Below are experts of layer 7 (counted from 0) of a mixture-of-experts language model. Rows are named router (the router's row for the expert) and show model dimensions 0-63. Each number is 128 + 24 x the weight over its row's rms, rounded and kept within 0 to 255. Numbers have three digits each.
After each expert's rows: "gets" lists some tokens that make up at least twice as much of what it gets as of all text. This comes from a sample of Wikipedia text that the model never trained on. Tokens count by the router's weight.

# expert 79
router:118114105089124129128153152098156124130133154121148165113126128133116147126102121151132122151186105141127115098115130103124110110151102128130180122097153122131147053106116137107099085111139092
gets: " of", " for", " among", " about", " amongst", " Of"

# expert 40
router:163134098084159138164148138176116170132129127165135168114126091117116124106164109126104130117096126116136133118112146105134106156120085120141121134087137138117138131151129108118089152129097141
gets: ",", " ,", ".,", " And", "},", "..."

# expert 110
router:088111116130110099146121137128130133165103115084138158157103133119126125160112150128143084094115096183126098101133143098132121152150095175117102154082127133137104177158138151105154068139122122
gets: "en", "er", "ar", "el", "in", "an"

# expert 67
router:136108112178113160092133159107099105156158118166121088135135163146115174118114164160103125144173101129093161143118118160120151146154122130120107121148056140176102095128141119138124162115118149
gets: " University", " School", " College", " District", " State", " League"

# expert 96
router:175113097105183133137147161143085174151120118165123123103161147115106168102147178122135169101104125163129151158087153126148108157107090129158118125124138108100103133105093122122123124123140130
gets: ",", "),", "\",", ".,", ",\"", " ,"

# expert 5
router:139147148137145121115158123140161158158107147109180082091125136091127174172109167121124128115099099137129170151139164118173148128093150127088127098124126168127115120128113110100129134157144148
gets: " |", ";", " Candidate", " Result", ".;"

# expert 14
router:155152128127127155130145137132105153073128100120127132085112157094123149114164113110148152171092176178113141119135130090139129123118093137147148112127126157140130122126136095150085090136147119
gets: ",", " that", " which", " where", " when", " but"

# expert 103
router:117148118167114103172110068146191146128151147120098161177093130178148125151131113101153135131130123125103128106172159114131161110106124106099162124143144165173130139144156109176097145137132083
gets: " |", "3", "2", "4", " MF", "|"

# expert 55
router:157099109162133130126112137113141118096090080080128124123113130158112106186093175114105128128132128123146099156157147097150116122124112162141186113145103125130069121164112110139098158130106138
gets: "i", "a", "o", "u", "ai", "ina"

# expert 71
router:124095136148148134156149127140097129149146123154137092113100139140141125153093143129091173114100120083100108135117090154106118139152157135111148117098109109124099175121132158155170140163126149
gets: " ", "253", "001", "−", "/", "OP"

# expert 120
router:116131098155134153145099105107104119119105097134119160130106105144168106135109129100126110100149102124109107118079150153161147134089146139150128147170099151129107121148173160097123148120093138
gets: "th", "st", "nd", "rd", " State", "ton"

# expert 17
router:149128124189119131115119148073120123146108145095133100101111154110184114101131148145139131143177133132109173135128178167115108075105160170153114116119129136147147136134135126130128131126117090
gets: " United", "See", " National", " national", " Best", ":"

# expert 81
router:133116183156167142133086103137129100106154124158117083119166122094100153097179157141165117159087101090120132115129132132092129140170152125129100126136138114157144161136123105126137131106144158
gets: " (", " \"", "(", " '", " [", "—"

# expert 12
router:097153130145130115184098126097084146152112149157137170125142108133123113170166100095105149098103155149111111119143108101184098122137131125055095159118143102105174111116129127157129119117139145
gets: "op", "ob", "ab", "ip", "ch", "ph"

# expert 35
router:121107146095163138117100130143099161141145123108156157098154108125128109127148052166094097139143142166123135122139140144157106103148091122131140096148105124106171115158122139144131103173137148
gets: ".", " ", ".S", " .", ",", "–"

# expert 51
router:161109164122154139155132141159120115118117126131102108126137113173146090138095109141140126136160077098191156124126091130124075077136144088123137109105147129134175143144126117122111134136136109
gets: " re", " over", " under", " per", " co", " inter"

# expert 41
router:177158131115154131125136129124104136146127139137107085107110129122124120169118132155115138181162099112124149077089128143146116091152104122148139137116143126150153140133132165098107132096110098
gets: " new", " high", " other", " main", " small", " same"

# expert 91
router:147135105109150113118154125147163124148128165136153144145161132107172155128132147188162128138128098178124156152114119146096115111119127129105126122148151098154103127124134146106155115126113173
gets: " a", " an", " his", " her", " their", " its"

# expert 4
router:141122114100112157130171146151146110175132143114140077176168167074098097103172149146087103168085162149111116132158136119107154167133141116134084145131122121119114141151132122157139136109090078
gets: " it", " It", " him", " there", " them", " located"

# expert 124
router:130155138105126090083145144152137150118140119098134107122126171085162120104126096153139138156157141137106078094170084132131134152143101155132172138099120131163124108086123163101145106154106092
gets: " with", " made", " has", " received", " had", " have"

# expert 39
router:121112094119114109103111111163100144149160131127137126158111138070153094126125156118115094141119146092113141140104145138114094151126120133099158112124154143151173131128145118123172134085133157
gets: ":", "′", "°", " –", " -", "):"

# expert 75
router:141160111100112089104114139126150100171103159159155136122172138154144129107171124122117144109114164111166128156123102140119130051123111130139144116148123141103141113137112134107135147111158163
gets: ",", " and", ".,", " or", "),", " &"

# expert 16
router:125132106127160131115169087123141182144140091144110165129135102134121105148108143105164156099127106127093087126144170115116116122161133131080167111142133137114153105122153096130141154120141153
gets: " in", " on", " In", "In", " during", "On"

# expert 126
router:189134111093110103150140129116131080142117139134080165108122131146147111093125108147146135126124169107141145144111111158136139156100111098160075139105121134111151136097130126137136153108109105
gets: "ly", " also", " not", " well", " more", " only"

# expert 57
router:119156144132184102135071117122148179087093147119143079134152148128150124145149123161146165144115144079139152127148118136115152081134135139143099138139121124097153163091160151114093138160123130
gets: " s", " p", " c", " f", " b", " t"

# expert 82
router:132129139101138128160138153133165099067150153160108111149115101172151126141135114124168138130155137118117110105125098125111124107116166167097123109127116146136096137134148124093134152110129123
gets: "|", " |", "-", "   ", "253", "     "

# expert 84
router:110139174129138101111092152163157158110154117109116144091187115147126130109140118132143152138109135090133143143130115151135093164106158117155091134133112134113112114146067137147129154143093082
gets: " I", " U", " did", " not", " Co", " do"

# expert 45
router:125169102127120126085143143115145175147144081150134119151121127149158154124097074134133104128130142159160121163157150121138135103135100141110104125177120115147132148138071131122079137145181119
gets: " and", " or", " &", " but", " as", " than"

# expert 64
router:168149175111145161094085103139114149106148140144131131122125118150112109158130124086168146151137169109108119121142115113087142108164097126135106103142089117126134099128137131130152083123130078
gets: "201", "200", "202", "199", "198", "197"

# expert 18
router:095133124130141143133075115128161122122131163154133117136109106101091109154125113102145138132166166114105062150124143147105150141155110135071125117125122129128150138144144143120101153153081109
gets: " ", "\n", " #", ")\n", " SS", " IV"

# expert 85
router:104124144122109158144107087141120108144105147134115118112112089118105121133090113105144139105104151108111113121137117099165132111131150121145156161133128131149102092140172162158090088095149111
gets: "1", "0", "2", "3", "4", "6"

# expert 6
router:132125103146093155165134146136132119107164118135111125143136118148111128118128129123114134192111171111163149189112101127138144152127121137139086129128143120151135109144093137106119128157141103
gets: " he", " He", " also", " she", " they", " who"

# expert 13
router:172114130136119095129122117129089135125116128131140140119156088118147132152083134114089155135157136149132133099085116115105128100154149144154121130098102131109159185115162127068117122106142135
gets: " New", " United", " South", " American", " North", " West"

# expert 106
router:133109103109120157121143152126162151112146128127107143138160174088153162120110168139169118109146124154108126166130123107116105144112110154143126113142141119143122079095114174117157134098132114
gets: " was", " is", " were", " are", " had", " be"

# expert 50
router:088163157143113168138093155119127158103107111133174094104114097115160118126098082117132128107156103150112123119158180110144142098146097166083120165168110123146165141142153141116109159158137127
gets: " St", " G", " D", " B", " H", " C"

# expert 89
router:102100153145089125154163146123166128106123157123142175168109135130098124179129135091103160101144114167112137107122108160102076119136084140112130167111158086119128147164068136144127125137079141
gets: "ot", "it", "ol", "ur", "in", "on"

# expert 7
router:123151168147162135115099086113130156092125139171157074083111126156100180110119116130115156117117114141104136153117132133142112103133122148087119116145118120078124086117159152145139110099139081
gets: " F", " T", " C", " D", " W", " P"

# expert 27
router:098169157153139144135142132134160144155128130145124063166116099088139115119146153105125105119093093128129130118136158106135142124131129126146163174110116094134097148164082147122152173097159134
gets: ")", "\"", "}", "),", "]", "\","

# expert 100
router:119130118122114133112140144087160157128144134094134119099135164148130114117163139123138158155111123116134116090144172100105149151140106098146087121136129123087109082159103159141089079156112099
gets: " this", " This", " these", " that", " same", " design"

# expert 8
router:142093197159119103121110088142093146140140109127102162154143128105141111116141137140096160178134102115145130139116090133186114099186110111113162115094119111141148131165159100126127125132113149
gets: "ou", "á", "é", " In", "E", " O"

# expert 69
router:141092168130149118149110157138108127122136136121108105151111110124124157190137099110129162132111099105104130142149098158164163091101146136132107129132132107112144169154127101071118117087143150
gets: " Ch", " en", " ex", " ch", " Ab", " Ad"

# expert 62
router:109121129114177126130105109151123126151146105103147122102121133100124130149125138099082135131155166119141168124078112108153093114142106121169147120141183140129121126132147144162139140127097075
gets: "1", "3", "5", "4", "2", "6"

# expert 44
router:147075150121127143132084125112123120153146141140147119116076092163114123124130129099183135121118141097177172100121095124129169124134109135147158114135105096140122135051142105153116142130114100
gets: "200", "201", "199", "198", "196", "197"

# expert 61
router:104123111124108130144114116146133118121149064129109132085124118128107133083156094125153108159146090131162090116099105153171136107129144103128109140112139099155156132109175116075141125150136152
gets: " The", " All", " For", "The", " At", " My"

# expert 112
router:104117108148113098127143143133127109119140104111139107152169114127166153100102093115145162133149114153103124160170158142188093171120133133137167110085151134157141100123168093100131130111163094
gets: " by", " with", " at", " for", " after", " under"

# expert 32
router:127103168140127134152126105160131105077138077116104109157093152130111123146156099144133104153120112118112159118102111146152154147156131138110111130146125087134138143109110159102112155162117155
gets: " (", "^{", "_{", " un", "–", " con"

# expert 90
router:132125168110115099127155125124156143116113146095101131109133131141133102122132079174138171142182124117119111112161137089086117121137110112163146168128162143155108076087135100159125070165138077
gets: "ing", "ating", "ed", "ate", "ling", "izing"

# expert 43
router:153117153158098115164113110150105115105120101158140118126120145141101156086112140106127151114149146132149138143103147159171143167176106130106155112181086159124135102106140156163132167111141109
gets: "L", "E", "O", "D", "T", "N"

# expert 108
router:165140147143119128159141138096114180158092164130094135101130105124130088088141125141138113118169143116108157122097147123127124114114170171120145118095088119167133149095150173077122142094135126
gets: " =\n\n", " first", "\n\n", " a", " second", " most"

# expert 127
router:118115096170143071169116101128154099155143150151112137132104141170174122196142169112166166178110130125104126118127108152111152102119180128081132117166113128145129144133080080105151113137108131
gets: " |", " ", "-", "|", " -", "   "

# expert 88
router:117079125130104098121126083110108124128140128098088152176109143141113121121138115184149085105119107133107084097130158143182147104143094155123140149102156122109104114110159099113140139108176162
gets: "y", "'", "ay", "é", "it", "ah"

# expert 80
router:146115113098112138123129130096146135124136162103132134151189166134111112114123112181120132115147122120125093115145122113125162132107079121144102116153144137089091072154086112176151081097155096
gets: "s", "ations", "es", "ings", "ions", "ism"

# expert 102
router:125132094114134151122125113107085132131126155128083104158090120118185104102118136149108143166148132145145131096089133121105151124144144162125165140147115152130126140099120112117141134118164136
gets: "=", " the", " $", " |", "The", "|"

# expert 19
router:117098176171119066122086099164101124117138108135143167165129116125121105116118101144144136138126152152135131158116150101131110167126129173116122166108147093127143166131085139105124109099156148
gets: " Al", " Mc", " E", " O", " El", " De"

# expert 30
router:111094145102118131076114122099112122143171104125122165163123159123172120134116121128099115133155171156152106095137105138118146127154126116124154159138094083110087130124138144137143126134123105
gets: "°N", "″N", "8", "7", "00", "2"

# expert 33
router:136081156131111109079124150096160140163128163150118169135090136141147152179096153152141118134124081115128138120124142113100083086116104131155116113107154108077145122116153128135090137108186090
gets: "al", "ic", "ist", "y", "ent", "ant"

# expert 115
router:088159151109177161142132144146100168115130089106109105122162121123114163098149136145136140125101102198142149159139166109149121153109125097146148088144103146098158117118145140107129124183146132
gets: ".", ".\n\n", ").", "\".", ".\"", ".\"\n\n"

# expert 56
router:173162200164130123169147166081145114125110136120147142112107153106106155112138120115131142113170183150126106093112088101155143136116159093093116111094138136125105135141143132142170091134134126
gets: " |\n", "|", "\n", "|---|---|---|---|---|\n", "|---|---|---|---|\n", "|---|---|---|---|---|---|\n"

# expert 107
router:111160097125142142118152112111141141138087164117142135155160117086155132107134134151161153116168095156075124128120129125110115063151134101164147143116135151097121139065176101093143114082109134
gets: "'s", " on", " its", " his", " between", " their"

# expert 24
router:104099101162118124130141153074103091112138107127166169146143160118122140117140161160121113108138174137126075156153128112117140134132147164149143155144124105094089117153065108104105131097100115
gets: "us", "is", "ia", "a", "os", "as"

# expert 49
router:131126085151128141149094144131085152146099121183139154105100137119132157120140151119166133131078182107153082192122129112098129101121154158138159136091138143143112152079105126117151103106113159
gets: ",", "),", " –", " -", ".,", "\n"

# expert 42
router:148152138125136102148143097119153138094154135087097160119135102130168119170148132138151084132125110137097107133114111125172101126113145180085115131101166148114159098153122108138095145108144111
gets: " |", ";", " —;", " /", " +", " Set"

# expert 20
router:154118119091170157155130144130149121115158127090097111132162125115103077110136104110140149119119123126148122118108184101122120137147108160107139104136140102128114159126117121114148159140163135
gets: ".\n\n", "\n", ".\n", "\n\n", "==\n\n", "==\n"

# expert 9
router:114139193124123144159149116178164169122113119123095126183147112113109105125127099132146168129127126139099090130083110108108114126151128125121118158172115102169078154135109115119119158145127097
gets: " up", " out", " began", " moved", " back", " due"

# expert 0
router:109119110098145126148156101113113109137094107135155143131171111108133132103095127098102168132143140126134087109093121129116155105185193152120170131176150152127109112152089103081172108139121118
gets: " in", " from", " into", " within", " through", " during"

# expert 2
router:115111143169138156105095140082151150162107146151119091117128165128131142085145129151127112154109096155166106127104131133150128116175123129095130088143106106140126148119148135147165099159161132
gets: "S", " K", " Z", " B", " S", "z"

# expert 54
router:110150096139126137174133120139139132114075169126123139132113089142173147114137139098121174150153108154159078126149117122114140104108151159089083117159116137121138151104148113137115086128123106
gets: " the", " The", "The", "the", "This", "That"

# expert 95
router:112117121115091105147102128143100138150113158136160146179123095109133100093111109121146112086120114138142162146178137117095111095112109128114177152147121143146164152132067118104132136160125157
gets: ".", ").", ":", " &", " -", " vs"

# expert 76
router:134123119114133120086118142110115095143132121142128134140120134099138186148154135118160100149119149145091117124089124122154094130100086183157145156130175164154107155136180110126157141092134109
gets: " as", " such", " including", " became", " was", " As"

# expert 99
router:142117157128133130135101086115117106124146124136118129114126097140149105122095104141111143099149181104168155177131170113147122096162179168146167147156140164116124096131136085082109131147092150
gets: " J", " de", " Y", " N", " v", " al"

# expert 34
router:104155129142161165133157153161134110101149067140091108141141097131179139095079126138083086124148137130120118100132130125166162132120100110133125130166129146160108104153113141136166164107080103
gets: "%", " km", " years", " m", "000", " million"

# expert 58
router:125096138120145139151088154070128117129118154100112131146121135145128142107116092103158111154093134126144116191142141129109107097131151168080110137092087123131157160103117115173140135101112139
gets: "\n", ")\n", "\n\n", ".\n", ")\n\n", " |\n\n"

# expert 38
router:146180111169115119076111145115141139148130119146084102123103153139177131143128119137124103141108152163138140151154136148133101160081120169126129114131138143116128170147137108093120076163139166
gets: ";", " |", " /", ":", ");", " –"

# expert 77
router:176161118122106150139113137120164144133137147113143092151124123145088129115133174148143132117149108123084133191126110139175135163133160107126111100167095120128111104159110078155139141094107105
gets: " team", " season", " Cup", " series", " round", " League"

# expert 59
router:143157123145102097097090121106126096159136143131157120133134148107157135161152133126101109135103184121148139111141133136092155102150094121128160127137101150099086110150169133126120161091091158
gets: ":", " •", "1", "2", "0", "4"

# expert 36
router:124123093159141114128138149096161100136144151115125149143186136127110137119145152130132184157177101102146147094103113113118131108129138130121112118140157115112141108110132165105098084158082136
gets: " the", " The", "The", "the", " whole", " moral"

# expert 48
router:116144121126169153153140103135112168118128132158149141147153094144107088114114119118127152103108174128107160130166114087102131126107118100093110132098075116157173126161149115156168142136115122
gets: "==\n", " May", " October", " September", " July", " November"

# expert 10
router:154116134143096104132118119145166132117100139118145160128180109110102133079123131171117107093159140108128068130153119118151162119106134127123114094130148094142131144084095123180147144144152160
gets: "s", "es", "ers", "as", "os", "ens"

# expert 125
router:116098134129161102138106118071127110140118142133174126121101097166114122115144136122158105131163092111154093137188134105134147101156138116081172127109107144130148129106092117089137146109138132
gets: " of", " for", " in", " at", " from", " near"

# expert 123
router:158118132095142107144173161126160096124111136146101090130164103123107140161153117113157119163122110130151106126104100138112097128142094207104152129122091149094144111130137165139152113095106159
gets: " ", " $", "253", " £", "309", "650"

# expert 73
router:093103131123123150137114132129155154125097165132127077092120123152148179132098096130112158102100127129129153154090141153114136087125073117115124168137157115117155105145086148146080139146097106
gets: "b", "c", "p", "m", "n", "d"

# expert 101
router:101114089098138189115164112161129098147151104130107162159162112096132121159133110132150161163146126133100177110084134091127113141122086094103146107094176132137153128131106109096149117116124167
gets: " |", " about", " around", " −", " ·", " at"

# expert 37
router:120091137146145119135162111090121110135142107109150127152104156132146095184168146117118097141130144192088111145139111096166119113155113117102127144128169109158098123137117140118153058121109132
gets: "ov", "k", "ik", "ak", "ev", "an"

# expert 118
router:091153176166097143137095139144151121154134136120086155095141122138146164151132134114123092114092114126152109160137098095179107148108155119148141126119118128119124113154121146164141145122107161
gets: "0", " ", " —", "1", "%", "2"

# expert 65
router:128115152119091158118145085137154101140131134060149128122153112135097137164148167123153133136159129098118102114123161085145104128154127112096133094113132127112128079149163149159151126079126161
gets: " ", "–", "+"

# expert 72
router:108155173111078139119120088124139106123161158095127157110132135148092151162146125109135143115127134125135165097099095107176118114101089109157156113163157097117099078102140134131089125126136128
gets: "0", "1", "2", "3", "4", "9"

# expert 26
router:137158141098162093154082156145100183120104125139102162115110152154118091121098127124106141097152140177141164131135110120102147148106106104151081136163111113179076124141141114116145072120109144
gets: "0", "9", "5", "8", "3", "4"

# expert 74
router:105154144112083074162072134123143141149103136138080143165105133159176100108130128117143121127104164157122127124165083150099141109121144154146139115156113140111110101141142128139148075087102140
gets: "6", "0", "1", "2", "4", "5"

# expert 70
router:140114098114151117137113078170151155170129080115140117134142113155179136132120115141141147153159114158139148178122109089130102159148092135101099147096135166109146132117108084086128122174095106
gets: " to", " would", " can", " for", " will", " may"

# expert 104
router:125134124136129091152113151127125173139168146179135133117132152115116176101081133121139141168146123136143137141096149149117152158152124151121099133153124090147117125111181143140104143121150145
gets: " A", " L", " M", " S", " R", " H"

# expert 21
router:131143122102132128101120138122130138099132152099170120136187115105099189122108179144118114149178155136117108164098106118153159161129097134131090094133130096143089134141081136154153105126117095
gets: "ers", "s", " people", " members", "ors", " children"

# expert 113
router:167143105158148089125134139076146097150135113118148160155114107146150101104160159118134123152146121140109144115118168143126151114144144156020096108159146148112104137120149155126142088158146151
gets: " the", " The", "The", "the", "—the"

# expert 93
router:127170161128149095112159152120159129141118147106124152138153109139152107115125100120103121055104165111097134095106140143128136103101127143142176133125112121120086170119148121125112137139125092
gets: "ed", "ated", " known", " based", " used", "ized"

# expert 52
router:135077095136110107132155132127121113078084124118126145133151152125127125135098111146120128086148154080185128169121172133123107162122140152158134108119122155117107133129152109139150147152126149
gets: "e", "a", "le", "re", "o", "ne"

# expert 23
router:175101110095131116106121156139141120141108142140129140099077173124106105158152092125151152107126109153181162152120127139141116092162105138067119117154135129109097149161091151123093145155143063
gets: "-", " -", "Studio", "dent", " Names", " Alma"

# expert 122
router:131144177108153129152090073148121119135148122136124136137126099137110118101125147167150100122141137137140127104100125149146136100129094100081129122184142116089146146119093142117141134141140137
gets: "–", "==", "===", "/", " |\n\n", "===="

# expert 121
router:102127086117122123124144138118130131158143158142110087118118147132129165152079148128171084172144155116139107111121112154119133102110108165143115112132106116185103129108150127105135138116099090
gets: " two", " one", " all", " three", " other", " some"

# expert 11
router:150132125146121169142136133143140057134115128117107095098103137115185156155137128098166145138086097140118115191141158137146142122095129168105137124154129147119118151135110096116137132145128166
gets: " |", ";", ");", ":", " —;", "\";"